config.toml
n_layer = 14
d_model = 160
n_experts = 192
experts_per_token = 3
d_expert = 80
d_shared_expert = 0
activation = "relu"
moe_layers = [2, 3, 4, 5, 6, 7, 8, 9, 10, 11, 12, 13]
router_score = "sigmoid"
normalize_top_k = true
routed_scale = 1.0
balance_loss = 0.000648
balance_bias = true
init_std_router = 0.00989
lr_router = 0.00196
n_head = 2
n_kv_head = 2
head_dim = 64
vocab_size = 8192
norm = "rmsnorm"
norm_place = "peri"
norm_eps = 1e-05
positions = "rope"
rope_base = 10000.0
rope_fraction = 1.0
qk_norm = false
attn_scale = 0.125
tie_embeddings = false
parallel_block = false
extras = ["capped logits"]
init = "uniform"
init_std_qkv = 0.035
init_std_o = 0.0391
init_std_up = 0.035
init_std_down = 0.0175
optimizer = "muon_variant"
lr = 0.00697
lr_mult_o = 0.775
lr_mult_down = 2.0
beta1 = 0.95
lr_head = 0.00707
grad_clip = 1.0
warmup_steps = 200
schedule = "wsd"
decay_fraction = 1.0
decay_shape = "square"
final_lr_fraction = 0.1
batch_tokens = 65536
seq_len = 1024
doc_mask = true
train_tokens = 500400000
steps = 7636
dataset = "wikipedia_en"
Below are experts of layer 4 (counted from 0) of a mixture-of-experts language model. Rows are named router (the router's row for the expert), up (a neuron's input weights, with its number) and show model dimensions 0-159. Each number is 200 + 40 x the weight over its row's rms, rounded and kept within 0 to 999.
Before each expert's rows: a language model's description of what the expert responds to. This comes from a sample of Wikipedia text that the model never trained on.

# expert 6
What it handles: Name-initial capital pieces. Capitalized first pieces of proper names after by, with, commas or table bars, such as J in Jason, Ch, Ed, plus mid-word qu.
router,211,219,212,207,205,185,156,200,110,116,188,168,159,200,162,220,201,211,177,152,178,222,213,190,237,126,214,254,220,204,164,257,194,140,133,173,117,213,112,234,139,176,157,128,179,174,224,218,221,188,201,274,312,158,221,214,248,255,220,185,179,223,136,129,231,237,169,230,284,191,147,243,182,203,192,167,173,212,189,190,247,192,222,252,209,192,227,193,216,209,277,234,186,237,103,303,150,190,219,262,203,242,202,205,179,208,228,215,195,186,234,172,239,163,275,205,197,174,228,113,145,227,152,218,176,204,145,214,203,210,179,241,140,247,183,217,197,161,187,178,190,133,174,218,142,224,190,218,192,135,231,166,188,192,224,190,242,145,119,270
up0,179,215,232,254,150,239,257,134,251,217,107,208,211,267,207,174,237,168,156,153,184,202,213,225,153,227,186,106,217,217,253,155,221,234,155,191,136,193,226,257,184,168,137,189,212,225,254,242,244,229,305,306,192,160,167,170,197,279,252,208,245,225,209,160,214,204,173,211,198,229,129,237,193,226,191,191,202,228,194,190,267,208,224,180,199,185,175,199,221,203,159,202,137,245,180,224,225,215,259,199,259,272,212,178,172,262,203,197,232,189,150,176,138,234,251,148,192,132,202,225,140,207,137,182,284,223,200,139,209,203,239,190,163,170,160,200,163,195,180,214,160,263,212,236,220,147,266,223,181,181,187,212,208,157,256,216,173,108,96,240

# expert 33
What it handles: Endings ic, id, od. Word-final pieces 'ic', 'd', 'id', 'od' completing words and names, such as Arabic, sympathetic, Alicia, Sheridan, Patrick.
router,210,225,286,176,276,229,162,203,208,185,158,262,110,279,159,230,234,212,185,220,220,208,232,186,252,211,212,216,128,167,209,193,149,162,148,219,240,245,172,207,202,184,177,139,217,216,165,210,154,200,178,218,236,180,252,210,217,191,173,264,271,155,126,242,157,255,175,159,305,146,191,237,146,257,114,159,207,225,133,217,232,162,248,253,222,161,211,232,207,239,189,212,145,244,182,215,222,230,280,211,219,215,182,157,175,220,213,211,217,192,204,212,194,201,274,196,243,226,255,206,178,212,159,205,134,177,225,275,311,233,199,231,182,225,253,162,124,243,180,161,172,144,210,164,180,246,222,184,169,246,147,209,124,240,217,144,230,144,194,237
up0,154,153,208,190,181,209,196,229,157,208,334,259,190,288,143,157,159,230,147,193,222,221,238,240,178,241,200,183,176,226,145,193,128,238,163,245,161,157,182,107,141,148,232,233,115,162,203,201,133,193,180,259,243,186,181,232,219,195,180,192,220,246,145,131,132,227,270,182,214,196,217,177,186,232,247,219,191,200,132,182,212,296,154,202,194,162,161,234,188,242,195,215,189,181,186,208,221,201,196,211,130,202,133,130,174,315,167,247,185,235,185,151,192,206,222,193,158,229,204,187,222,216,184,189,208,139,188,185,182,192,199,292,171,226,258,240,209,256,168,185,180,208,167,221,230,215,240,184,142,236,254,201,214,173,134,175,208,210,152,303

# expert 8
What it handles: Articles and possessives. Determiners a, an, his, her, their, its and possessive 's before a noun, as in became his wife, was a failure.
router,212,153,192,141,239,170,213,273,252,178,149,197,205,219,176,228,285,188,187,134,206,200,247,196,160,216,198,179,252,200,214,209,167,149,209,222,160,254,211,270,134,141,139,164,188,136,209,145,177,163,185,239,187,229,194,236,188,205,200,255,189,176,146,223,230,182,153,178,221,264,198,290,155,198,168,169,240,195,201,305,197,223,229,211,211,190,220,229,211,202,234,161,203,152,226,221,171,217,210,152,260,246,176,129,186,265,158,280,262,166,232,248,232,190,187,224,268,165,239,138,248,288,163,264,207,173,228,215,223,284,252,115,154,205,133,133,161,173,195,198,185,158,213,258,183,264,225,163,214,207,219,132,245,132,188,177,234,226,151,206
up0,137,237,173,175,194,168,181,233,258,232,161,195,226,221,182,117,222,209,246,150,225,163,146,199,205,96,200,201,159,207,303,161,148,152,171,241,145,230,125,228,178,235,191,136,204,194,152,175,204,302,271,172,236,209,133,186,184,170,229,222,294,164,263,212,235,177,245,205,282,201,196,192,194,216,131,72,189,172,208,153,157,235,247,128,208,229,224,161,210,179,222,181,227,209,213,191,164,230,219,208,228,241,143,201,172,201,211,195,177,237,255,209,255,205,199,202,216,164,160,219,298,247,211,173,169,239,257,208,162,172,285,217,168,232,190,131,198,201,155,268,204,195,140,199,210,198,234,150,205,167,221,169,183,191,239,225,247,151,206,165

# expert 50
What it handles: Name syllables after initials. Middle syllables of names and words after a capital like M or R, such as Maine, Ronnie, Mix, Harris, Miss.
router,200,208,126,177,293,213,172,241,186,153,214,210,198,259,228,177,126,221,163,101,244,271,207,201,247,201,216,201,271,228,153,172,201,201,103,170,220,190,163,252,142,163,184,150,188,134,210,201,121,173,214,212,231,213,251,200,256,167,240,191,179,272,201,177,193,183,250,122,198,193,206,152,206,231,172,179,159,174,116,235,182,114,177,185,235,151,233,176,257,220,176,201,211,228,174,302,191,233,223,218,144,217,235,129,103,219,153,191,268,197,216,195,154,165,240,227,203,182,192,149,131,203,206,170,187,149,181,183,175,161,236,178,229,164,191,218,201,175,137,122,180,156,153,205,129,216,212,156,183,155,218,125,200,195,231,169,195,259,231,236
up0,238,173,302,226,210,217,148,106,172,183,190,176,184,229,198,202,204,114,192,249,197,204,245,173,169,205,202,184,205,167,114,212,181,208,93,253,190,173,219,223,142,200,304,153,178,189,215,216,189,203,132,192,183,109,224,207,214,222,200,157,220,200,167,267,201,179,201,149,203,235,192,252,141,181,193,169,185,139,230,234,188,211,231,252,199,188,229,245,170,231,201,179,205,159,198,242,180,184,224,181,172,202,220,142,192,319,249,264,169,198,308,134,215,170,242,158,290,266,222,247,171,171,188,222,256,182,165,201,180,169,274,196,159,176,235,215,184,126,173,211,228,240,230,190,192,199,223,164,155,259,222,214,258,223,232,255,196,218,212,305

# expert 35
What it handles: Apostrophes, odd punctuation. Apostrophes and curly quotes in possessives, contractions and minute marks, plus stray spaces and "of " before numbers, such as Gov'r, FBI's, 41'.
router,250,213,214,172,191,212,157,338,163,186,156,132,216,206,219,201,238,276,215,179,203,205,251,154,164,127,202,209,182,219,243,289,210,197,186,215,168,198,190,230,143,145,187,133,197,199,192,246,239,211,158,244,202,258,223,151,220,239,205,264,266,228,193,143,271,167,103,156,218,210,165,186,145,179,100,163,130,252,250,241,197,208,214,224,151,154,265,151,207,182,220,184,207,261,180,171,217,243,196,162,212,245,110,177,178,185,173,197,181,148,211,260,227,178,196,233,163,123,217,205,210,227,163,243,250,240,227,225,259,238,198,214,210,258,197,234,221,168,167,262,195,151,179,214,168,265,215,185,155,209,191,134,171,153,188,140,274,194,186,171
up0,205,256,185,234,135,199,136,244,140,230,233,243,200,307,249,272,198,183,181,241,149,236,244,199,161,275,182,200,259,237,211,192,184,268,247,214,230,211,227,169,145,187,204,181,183,245,167,153,193,171,250,204,296,215,220,187,97,237,199,171,137,208,198,141,102,229,227,228,206,175,179,228,218,247,154,202,127,172,187,281,204,153,229,166,205,200,142,207,181,182,221,189,132,225,143,190,237,131,160,191,228,284,189,154,188,251,210,205,234,168,259,258,212,149,187,229,179,258,231,234,208,206,170,260,166,179,242,260,225,244,160,189,190,233,259,215,284,202,197,217,163,166,184,156,168,219,249,240,184,149,206,132,181,219,209,232,225,147,166,173

# expert 30
What it handles: Mid-word ar/or/at pieces. Word-internal pieces ar, or, at, ant, ator after a consonant start, as in Comparative, format, Nayarit, Morningstar, Anglo-Saxon.
router,196,168,239,179,241,152,151,247,164,208,84,251,193,192,264,92,203,188,193,233,200,216,242,273,154,186,192,194,167,253,242,246,174,241,166,259,235,279,186,217,136,153,170,221,206,161,228,169,141,173,168,238,236,204,228,187,207,243,307,223,230,204,158,192,147,130,155,178,245,214,188,212,241,200,131,143,200,212,233,242,197,257,226,238,187,130,176,186,184,218,173,198,219,225,165,219,244,120,240,186,247,260,130,176,244,260,196,252,232,212,213,198,223,149,198,211,185,211,258,139,202,225,279,167,229,135,134,237,224,167,237,231,168,213,140,173,177,193,212,196,173,206,150,154,107,225,248,160,194,250,223,159,188,219,242,160,196,154,210,203
up5,186,262,196,254,189,257,193,254,176,210,170,241,190,213,259,126,225,197,208,161,148,144,222,207,182,225,132,122,197,156,124,151,235,248,178,160,196,167,250,275,144,175,231,184,200,147,206,260,196,176,238,162,236,137,286,189,225,144,156,227,244,238,178,246,205,145,249,173,205,231,186,167,200,226,198,178,126,169,159,212,226,169,155,132,197,226,176,182,257,194,154,262,150,235,283,200,227,225,219,260,208,215,178,171,246,163,212,183,265,228,231,111,229,225,169,180,141,200,178,147,199,190,291,153,143,263,196,209,158,169,200,217,210,174,213,235,199,234,230,228,219,257,236,173,286,266,217,126,173,191,253,161,196,247,165,221,235,243,183,160

# expert 22
What it handles: Personal names. English given names, titles and surname pieces in biographies and lists, such as William, Thomas, Sir, and the end of Pr-att.
router,240,186,270,171,154,196,180,231,173,150,182,156,200,253,198,218,248,219,130,211,190,250,265,227,209,186,204,204,162,223,169,228,223,232,208,205,207,130,127,205,67,193,196,145,155,159,167,202,146,201,146,215,241,228,234,286,244,189,298,177,231,204,197,189,183,178,148,106,271,216,213,225,171,210,186,162,168,255,222,231,226,254,243,172,222,107,254,339,236,213,163,212,232,223,231,256,144,151,233,268,134,227,267,132,194,170,229,252,239,226,229,177,197,180,235,240,204,178,235,217,188,183,167,153,193,235,231,264,247,189,220,206,179,206,226,149,189,219,178,184,187,170,164,160,182,189,267,194,132,185,158,215,202,167,205,175,216,223,214,161
up5,240,142,208,240,212,204,260,159,272,251,204,195,194,258,189,192,243,168,144,151,176,171,216,108,211,137,109,221,164,222,225,219,139,171,129,228,200,161,196,267,214,187,178,265,223,190,243,229,259,267,183,142,177,250,294,170,224,186,182,218,202,191,203,168,306,150,231,130,196,148,238,242,126,235,206,158,193,253,251,270,212,234,222,243,183,175,199,202,202,178,192,175,152,201,197,217,242,229,289,164,141,159,163,254,228,151,199,212,239,120,184,171,222,187,115,122,218,180,156,211,230,240,178,163,224,183,210,229,211,166,238,190,157,219,254,179,138,159,199,256,174,192,195,201,203,220,185,163,252,200,220,231,202,122,197,142,162,232,195,238

# expert 28
What it handles: Verb endings in narration. Verb endings and whole action verbs in narrative, such as ing, ed, es, often before him, out or down, as in rescues, broken, forced.
router,318,179,174,158,185,228,141,207,218,147,160,178,186,208,192,230,208,202,115,131,165,213,270,288,197,177,144,230,210,278,258,253,227,267,213,119,258,225,140,183,126,206,147,180,197,132,84,129,228,153,187,201,215,208,205,176,207,201,199,209,166,133,190,195,224,255,178,170,200,192,170,212,170,272,184,148,196,194,257,256,180,178,237,214,219,211,242,260,166,225,299,273,185,222,188,198,153,216,216,221,184,233,196,132,162,180,162,244,177,202,246,228,216,185,178,234,198,227,198,180,212,277,242,181,200,181,151,168,193,242,252,108,204,215,211,181,203,191,173,135,209,168,242,259,179,178,224,130,200,193,258,210,194,181,167,188,243,193,194,264
up0,170,209,159,185,255,183,187,201,215,187,170,199,169,246,123,224,196,190,146,227,131,143,195,193,231,211,187,230,216,179,203,170,255,158,133,168,228,167,248,236,241,229,186,200,191,229,274,118,168,183,249,296,168,271,211,249,259,229,221,177,206,240,144,180,227,173,176,298,213,171,210,222,159,227,216,159,210,188,250,174,218,245,205,211,238,202,149,229,212,198,165,209,207,263,177,232,217,254,126,137,157,153,137,252,167,187,182,256,93,132,189,255,189,225,179,123,164,204,283,174,183,242,204,240,200,225,253,171,248,237,187,233,171,208,160,269,169,200,152,196,179,181,155,178,269,181,162,182,157,280,190,274,239,225,179,114,195,156,220,223

# expert 41
What it handles: Capital M and units. Word-initial M or m pieces starting names and titles, plus unit abbreviations after numbers, such as M-ind, M-ine, km, ft.
router,207,185,165,185,237,159,181,238,163,187,195,194,209,257,129,235,193,224,190,188,259,190,210,164,221,166,190,228,200,202,216,200,175,150,141,218,167,186,158,238,190,194,175,163,174,213,181,195,206,156,179,220,264,220,196,245,198,229,226,267,178,212,129,230,133,188,169,201,208,159,140,187,225,181,172,184,172,252,125,231,239,255,269,283,192,178,249,252,270,226,280,315,173,226,209,152,191,246,199,239,182,259,190,200,155,266,197,206,234,155,263,165,208,142,189,254,237,195,206,194,197,278,166,191,196,171,138,201,163,225,282,125,197,143,163,143,142,252,136,209,164,105,160,174,213,264,259,198,244,222,231,143,108,171,204,226,181,137,153,225
up0,111,163,149,150,189,141,247,189,190,234,244,131,207,258,296,193,210,177,224,218,234,149,144,210,271,208,241,250,224,206,203,206,211,120,245,147,212,216,253,260,183,212,125,219,132,195,232,198,181,184,227,262,230,209,215,109,209,178,221,291,258,168,217,251,209,157,252,190,157,214,222,212,209,235,155,205,210,221,146,250,193,201,235,268,198,194,244,305,213,168,171,237,265,274,208,154,203,238,208,214,197,216,282,161,124,186,151,242,247,186,203,191,216,206,211,152,152,196,237,151,148,274,206,220,193,267,295,205,217,200,234,265,224,195,237,182,216,216,245,179,222,136,209,206,179,142,201,144,194,169,174,202,181,199,209,219,207,158,143,213

# expert 20
What it handles: Field separators and delimiters. Colons, semicolons, slashes and LaTeX braces after a label or value in infobox lists, coordinates and tables, as in Built: 1938.
router,236,150,223,215,230,219,150,186,186,221,153,116,206,204,197,172,240,202,202,233,237,233,165,145,208,179,178,197,199,146,263,180,185,204,161,198,234,197,186,241,144,162,149,122,187,184,193,235,225,177,179,203,177,244,271,250,156,166,177,279,173,226,171,216,218,231,208,179,219,175,150,200,133,213,176,132,177,248,208,174,208,195,234,151,224,172,219,264,220,256,162,232,134,195,151,234,194,178,197,156,156,240,138,204,187,161,168,242,203,157,263,303,220,93,280,290,198,160,203,176,191,248,230,207,280,229,189,243,165,258,170,219,242,199,228,241,166,233,169,223,180,148,229,87,140,293,231,171,157,178,172,158,166,172,155,179,141,214,173,139
up0,289,176,240,265,235,247,240,256,278,148,227,163,197,197,158,232,209,208,201,160,187,235,190,170,227,164,234,218,232,233,208,125,201,197,157,95,193,211,204,206,186,204,213,159,176,165,233,193,115,189,167,209,220,241,178,140,136,203,286,179,195,204,275,186,223,165,204,172,195,219,168,180,207,198,112,230,137,162,148,142,267,153,248,213,263,179,224,209,173,249,188,231,227,215,155,149,181,221,202,171,223,195,203,167,229,199,210,188,223,211,292,171,149,220,239,85,175,224,186,128,212,177,275,231,223,238,152,189,204,211,181,179,209,129,185,208,176,255,176,215,212,98,181,257,213,243,234,224,255,216,274,216,137,258,162,190,216,241,210,121

# expert 38
What it handles: Place prepositions. Prepositions in, for, at, of before a place or institution, often fused with its first letter, as in held in Shenzhen, Mayor of.
router,291,135,278,215,181,144,183,258,146,189,170,202,176,258,142,251,252,294,209,135,198,214,202,215,222,202,121,215,226,253,200,137,156,241,136,243,189,215,200,218,157,189,178,225,218,200,195,254,215,248,196,300,232,197,204,260,265,221,260,217,199,178,102,176,185,200,165,208,179,224,226,175,89,235,181,175,142,210,205,198,253,128,197,237,264,134,252,164,250,215,180,217,227,205,180,242,205,180,206,174,202,236,237,136,220,217,143,222,257,117,215,205,196,139,202,214,194,170,279,135,224,181,250,182,163,232,137,176,192,258,210,133,185,239,152,172,241,152,223,181,246,173,179,185,168,233,261,191,215,187,168,172,177,177,170,179,218,199,168,171
up2,213,150,169,217,136,249,164,235,223,229,174,233,168,256,191,231,240,227,175,223,225,257,228,179,170,228,150,215,288,235,201,170,220,253,182,212,211,211,115,224,157,133,223,219,198,193,207,210,156,147,229,209,270,153,182,188,184,146,173,245,271,230,189,180,177,204,208,290,126,169,178,266,220,249,255,192,214,162,220,207,196,202,243,233,182,219,227,176,226,104,187,245,152,199,211,221,205,238,158,228,188,279,222,185,228,160,187,263,208,220,123,236,223,161,235,267,155,193,208,188,187,224,254,100,172,168,204,101,173,141,162,211,182,242,244,134,252,227,197,220,214,183,110,213,199,104,193,204,232,226,208,158,249,199,185,234,191,114,178,283

# expert 26
What it handles: Infinitive to. The word to after verbs or nouns, as in went on to defeat, required to return, fled to, plus not, would, can.
router,232,174,255,202,203,229,154,276,182,189,191,223,198,226,180,183,245,239,214,179,205,202,206,224,232,204,158,203,224,207,275,212,184,169,185,209,263,197,165,188,180,202,112,148,225,197,187,183,193,110,142,168,232,207,189,196,242,233,281,213,199,197,200,210,205,267,224,154,256,260,199,216,142,303,183,208,89,169,188,293,202,153,197,192,229,216,283,270,209,145,228,197,170,212,225,227,245,125,264,158,238,224,174,114,139,234,205,244,236,147,246,179,251,215,239,244,210,201,198,154,144,194,220,143,234,220,157,186,204,191,174,128,217,200,174,186,138,190,180,165,169,212,177,154,208,197,307,136,195,180,149,119,216,188,168,125,251,195,144,169
up0,279,215,149,254,270,271,206,154,210,219,195,198,194,146,180,186,245,183,151,171,232,189,130,177,157,198,167,179,151,252,207,243,198,231,200,236,218,167,152,150,130,226,192,179,272,162,236,185,204,249,159,223,168,178,122,165,251,210,210,202,222,146,147,184,197,159,149,184,178,156,255,142,139,206,127,221,202,135,170,206,188,199,216,238,207,187,147,152,235,243,286,213,198,157,156,232,214,182,239,190,143,195,167,185,251,172,170,219,157,236,268,201,154,193,101,171,164,217,216,191,211,230,133,238,210,259,164,291,180,231,253,178,242,188,159,135,190,195,262,203,184,185,174,225,198,146,192,126,181,165,198,146,144,172,143,278,190,295,220,167

# expert 51
What it handles: Inner name syllables. Middle or final syllables of surnames and place names, such as ill, ov, on, ić, sky (Corbillon, Peabody, Adelaide, Salvatore).
router,161,204,226,188,290,160,145,195,182,108,145,228,223,218,229,201,194,204,135,144,241,220,260,217,132,203,122,158,180,241,182,185,210,203,195,137,236,148,174,224,220,124,195,189,183,159,120,202,138,136,183,233,250,169,309,210,197,134,241,230,253,127,206,234,167,212,198,96,157,166,206,237,184,260,148,197,154,282,217,208,243,233,210,197,264,157,240,226,210,219,248,200,179,212,202,244,193,232,261,171,185,203,251,145,213,202,145,259,231,228,189,180,154,195,248,217,198,238,217,176,209,241,229,168,251,160,194,201,241,159,272,155,250,215,256,175,149,190,214,197,170,131,266,236,122,213,201,190,146,203,190,201,198,188,230,136,211,200,199,253
up5,168,112,215,228,207,126,117,185,210,255,171,172,203,217,183,238,192,224,177,164,191,229,266,107,251,244,172,235,143,175,204,187,216,273,185,128,175,202,251,121,263,204,167,183,176,162,140,219,172,221,144,222,248,262,250,187,142,176,196,202,223,260,192,277,245,209,193,169,170,159,161,178,198,218,233,191,301,203,84,188,193,176,117,288,241,191,160,171,176,175,226,206,200,183,227,197,135,215,156,207,264,239,203,153,146,221,224,214,191,180,201,231,251,112,220,186,188,175,196,189,211,235,227,191,173,227,266,151,218,181,213,219,182,180,182,207,203,174,182,230,178,160,246,242,203,267,190,220,151,194,244,133,285,242,212,165,207,230,117,219

# expert 43
What it handles: Definite article "the". The article "the", alone or merged with a preceding preposition or verb ending, as in to the, of the, including the, The.
router,223,199,223,129,236,168,32,247,200,122,182,227,218,216,230,135,161,237,167,148,245,196,256,158,141,169,231,109,223,215,276,245,165,226,176,169,189,227,107,183,159,210,169,195,160,186,152,189,187,187,199,245,234,246,214,193,184,208,255,277,201,180,109,203,143,215,196,200,255,213,193,234,167,221,193,193,180,286,199,309,184,263,228,165,197,192,248,239,206,202,250,181,206,247,260,204,204,217,310,143,261,225,149,165,191,234,158,255,147,207,236,131,220,174,222,198,199,214,240,132,204,233,230,198,217,210,212,209,151,231,230,185,168,202,158,196,138,216,168,237,174,173,200,170,151,193,219,180,222,198,199,202,193,197,160,206,253,149,193,185
up2,182,268,146,172,167,204,157,194,144,165,201,246,189,134,209,162,204,273,287,247,144,124,218,227,235,244,178,182,200,141,110,183,207,159,224,225,211,153,210,199,174,171,256,178,262,216,225,209,186,262,192,221,138,187,232,190,182,151,264,222,132,111,197,229,200,148,171,182,240,244,183,262,146,194,247,188,185,257,171,201,178,196,197,145,198,235,238,237,209,275,242,203,174,188,180,187,241,148,169,167,102,161,184,203,124,230,273,248,152,135,238,210,260,188,210,206,197,222,204,122,202,182,201,176,213,231,257,198,215,191,145,264,166,233,152,234,151,212,244,207,183,208,196,174,135,246,163,130,144,177,121,226,187,197,249,173,209,211,161,131

# expert 61
What it handles: Opening quotes and punctuation. Opening quotation marks, slashes, brackets and symbols before titles or quoted names, as in | "Bravo, ("The, B-side: "Murder, www.../.
router,206,171,190,193,224,193,135,248,186,225,166,176,195,218,262,201,162,241,101,196,222,255,246,181,216,237,203,228,244,124,182,188,198,214,174,166,182,182,107,267,182,161,115,201,225,163,201,232,215,144,194,172,260,234,270,178,193,189,209,245,174,213,198,158,252,243,202,154,273,226,206,232,137,180,140,185,63,221,242,261,186,206,225,203,223,195,226,208,272,185,222,264,180,233,129,237,230,203,202,212,155,280,182,169,181,195,198,185,193,107,225,270,166,210,195,229,214,203,213,158,153,218,149,207,241,165,267,246,163,240,209,235,176,200,164,205,117,222,176,181,169,135,212,207,214,197,242,214,98,248,134,251,183,219,176,181,260,203,202,280
up0,225,193,202,148,150,161,215,228,204,131,191,184,183,233,250,222,235,196,207,182,173,202,224,136,209,152,175,216,222,197,135,198,213,155,226,206,222,245,228,184,153,195,198,164,226,182,210,286,145,213,128,185,177,201,180,89,215,168,186,237,122,255,143,206,151,181,190,172,190,168,178,272,141,181,109,233,202,138,194,242,192,154,176,269,190,223,229,209,170,155,180,244,149,140,210,222,179,188,198,213,239,182,126,151,152,150,240,161,242,146,187,158,202,230,185,235,165,169,211,249,193,176,187,232,212,207,222,122,196,257,192,227,135,161,170,261,292,236,138,196,170,159,154,157,219,232,134,173,129,268,130,195,158,241,255,117,236,222,149,253

# expert 21
What it handles: English given names. Given names like John, David, James, Robert in cast lists, tables and name lists, plus the piece 'an' inside words (January, lineman).
router,210,178,140,123,265,211,150,269,211,152,201,179,134,249,205,155,157,168,238,94,167,234,174,266,167,188,167,206,272,178,160,184,198,128,199,190,185,246,158,245,148,145,229,132,188,205,177,204,178,172,170,217,249,266,219,169,173,162,238,200,223,154,154,174,166,197,233,192,300,222,198,137,205,254,179,173,183,276,205,253,217,195,239,235,229,162,223,266,206,184,207,247,234,197,224,227,136,173,199,244,200,213,206,153,212,204,193,232,254,212,252,221,144,165,287,232,224,181,255,189,218,176,152,190,220,183,196,166,290,168,202,136,191,202,178,206,165,121,177,167,168,199,264,157,92,265,234,199,261,253,249,221,186,191,225,239,201,234,194,258
up5,204,231,278,251,242,222,154,262,230,253,169,269,199,257,188,155,229,246,193,186,177,161,170,194,174,111,217,154,227,216,246,114,211,169,247,220,155,240,211,221,216,186,201,253,131,176,174,235,232,134,180,135,156,181,215,245,171,194,187,252,254,237,238,154,278,107,173,170,185,251,210,178,173,221,170,186,145,263,172,235,188,225,143,230,203,240,164,179,224,185,116,211,150,270,199,183,197,172,176,185,224,285,162,151,170,224,158,202,215,221,266,224,253,182,191,146,219,182,139,152,161,174,252,310,287,151,213,206,263,225,261,216,177,173,230,181,193,197,189,183,243,196,151,224,223,198,263,239,196,183,154,217,192,185,205,153,229,228,166,262

# expert 45
What it handles: Capital initial letters. Lone capital letter pieces starting a capitalized word or name, such as S in Süss, W in Worth, P in Pie, L in Lear.
router,283,235,213,203,270,147,162,197,129,212,171,201,191,196,171,157,259,233,165,130,178,245,258,168,134,140,203,225,186,176,219,227,180,155,170,163,133,202,154,197,88,180,197,137,126,203,142,164,219,208,230,242,306,240,233,212,209,178,211,192,214,203,184,166,177,193,206,185,265,202,160,199,197,216,168,93,203,297,201,211,244,263,187,175,183,187,227,220,202,195,233,254,221,257,138,193,131,159,232,198,211,249,231,78,226,276,166,201,209,170,277,205,186,175,260,230,248,232,225,200,236,230,199,230,164,199,159,157,214,202,218,213,219,243,174,186,107,125,202,148,183,184,205,198,168,250,188,198,146,166,221,194,162,251,200,226,233,191,231,220
up0,249,158,189,182,217,175,204,108,174,240,222,291,226,201,157,184,225,184,152,213,191,160,232,178,225,223,201,248,217,175,254,239,232,253,181,199,156,189,157,219,223,215,191,176,150,203,223,142,177,208,133,254,224,192,170,182,163,287,232,163,189,204,267,192,154,209,206,217,258,223,174,225,273,290,173,126,227,176,231,248,237,211,233,261,182,227,212,174,234,182,238,202,160,203,162,183,142,209,163,217,256,218,144,236,226,122,283,186,192,153,178,179,231,232,176,218,217,244,177,222,227,216,171,217,255,231,144,225,207,236,147,175,209,237,183,258,242,175,199,227,150,139,191,261,94,107,167,139,292,197,172,188,206,252,131,215,261,280,251,187

# expert 11
What it handles: Gerund ing, in. Word-final -ing suffix and the preposition in, often fused as "ed in" or "ing in", such as cancel-ed in, found-ing, born in.
router,252,136,203,159,196,173,24,207,206,149,148,208,243,200,200,199,204,282,167,132,223,218,191,207,272,186,148,202,153,207,212,164,213,189,168,173,200,234,214,213,205,165,74,206,142,190,166,235,149,177,225,207,207,242,212,191,244,186,202,249,193,257,203,239,180,234,200,239,242,255,216,206,124,299,190,175,200,241,249,283,168,208,203,235,232,180,219,181,188,218,280,238,190,220,167,245,204,156,189,171,156,262,218,175,145,220,174,246,199,198,317,208,204,145,162,258,153,231,253,173,285,217,188,193,212,160,178,188,190,176,209,204,143,137,166,162,167,209,153,170,158,236,172,208,148,180,175,186,172,147,245,212,234,194,163,212,183,162,192,251
up0,196,223,204,100,176,164,176,212,200,106,190,199,222,102,199,184,241,257,247,164,165,210,206,224,157,194,189,168,151,211,195,172,144,214,120,127,233,229,221,192,208,130,154,233,143,126,203,158,280,238,191,224,232,255,180,216,236,218,308,214,222,225,209,136,224,162,181,264,222,214,186,207,141,191,258,183,162,212,166,176,227,174,268,252,142,241,237,199,247,197,227,208,247,284,272,215,173,195,200,166,149,152,214,204,198,172,137,216,135,192,155,226,185,188,133,201,261,222,241,212,198,220,178,222,279,183,201,210,224,191,182,214,130,280,236,178,193,204,191,162,190,258,239,165,152,290,166,221,153,187,187,198,205,189,241,147,209,185,214,287

# expert 27
What it handles: South Asian and Arabic syllables. Inner syllables of Asian, Arabic and Filipino names and places, such as Himalayas, Riyadh, Gujarati, Singh, Kumar, Mohammad.
router,229,149,186,117,217,196,150,214,189,113,123,244,127,179,196,226,217,214,183,221,246,277,222,256,124,195,179,211,256,267,143,177,231,184,209,204,189,190,192,200,179,107,192,217,165,139,147,215,210,87,182,203,214,201,256,197,197,226,220,225,228,174,142,198,208,253,242,118,244,225,215,202,149,284,187,167,183,248,156,184,188,171,201,161,198,81,227,190,190,262,160,196,141,249,171,241,230,248,194,229,216,240,222,158,160,194,154,209,268,183,225,201,185,138,237,235,235,214,265,185,143,212,243,162,226,225,122,224,190,181,212,148,235,222,164,166,127,223,173,112,182,188,243,205,157,209,217,204,225,206,209,246,199,233,177,246,204,197,125,258
up5,227,190,206,192,216,169,180,214,229,173,175,192,236,220,207,122,212,184,240,193,306,270,157,182,201,211,170,207,151,225,205,270,189,112,148,221,169,147,210,132,199,296,202,252,128,217,176,271,221,230,226,180,197,256,147,187,148,151,210,236,182,205,236,211,197,140,174,199,137,172,146,118,158,242,208,269,193,171,214,187,246,222,227,216,196,153,209,176,199,206,252,181,139,214,217,198,211,118,246,174,173,195,203,222,199,257,197,258,199,212,177,154,230,204,217,212,184,261,103,243,257,307,245,202,203,194,231,194,170,156,231,213,162,221,248,276,190,170,190,200,167,221,149,243,223,276,209,210,233,233,310,211,171,198,233,269,175,251,161,266

# expert 54
What it handles: Media and award nouns. Nouns for films, albums, awards, cups and records, plus Ad/ad pieces and said, such as Film Festival, Bowl, Adapted.
router,234,208,289,181,216,179,206,233,212,240,175,195,273,219,171,190,247,208,231,219,244,243,180,191,206,148,166,154,161,165,171,203,190,175,225,213,144,186,206,283,168,219,97,128,208,205,145,151,220,187,149,220,191,177,181,175,178,162,238,229,261,203,163,125,250,219,178,220,222,193,203,150,164,305,163,120,205,229,151,240,270,180,266,212,237,116,224,195,204,205,182,182,210,243,223,169,256,212,272,223,216,237,165,193,240,152,166,197,170,180,249,218,278,217,282,235,206,142,253,162,201,198,220,181,214,179,228,263,213,177,282,227,245,271,176,129,120,210,188,169,140,176,203,157,158,257,211,214,113,172,225,241,182,168,190,235,251,208,236,254
up0,223,195,155,189,181,234,80,238,276,194,231,247,212,189,124,283,122,163,190,156,206,202,159,207,141,192,138,205,209,219,235,187,218,198,166,201,188,212,182,206,200,205,237,156,224,219,267,148,137,224,192,246,247,232,177,229,183,212,254,233,170,185,163,122,227,135,150,247,226,228,260,224,187,181,204,181,212,107,198,222,238,189,231,226,148,138,133,234,178,204,236,255,189,222,155,152,211,121,193,198,226,174,164,144,171,217,178,156,87,199,226,195,234,226,195,188,199,166,204,152,139,168,237,302,164,137,186,186,174,179,244,195,135,247,180,148,149,227,136,232,215,182,268,202,150,247,203,212,152,186,197,140,235,142,225,207,155,222,152,176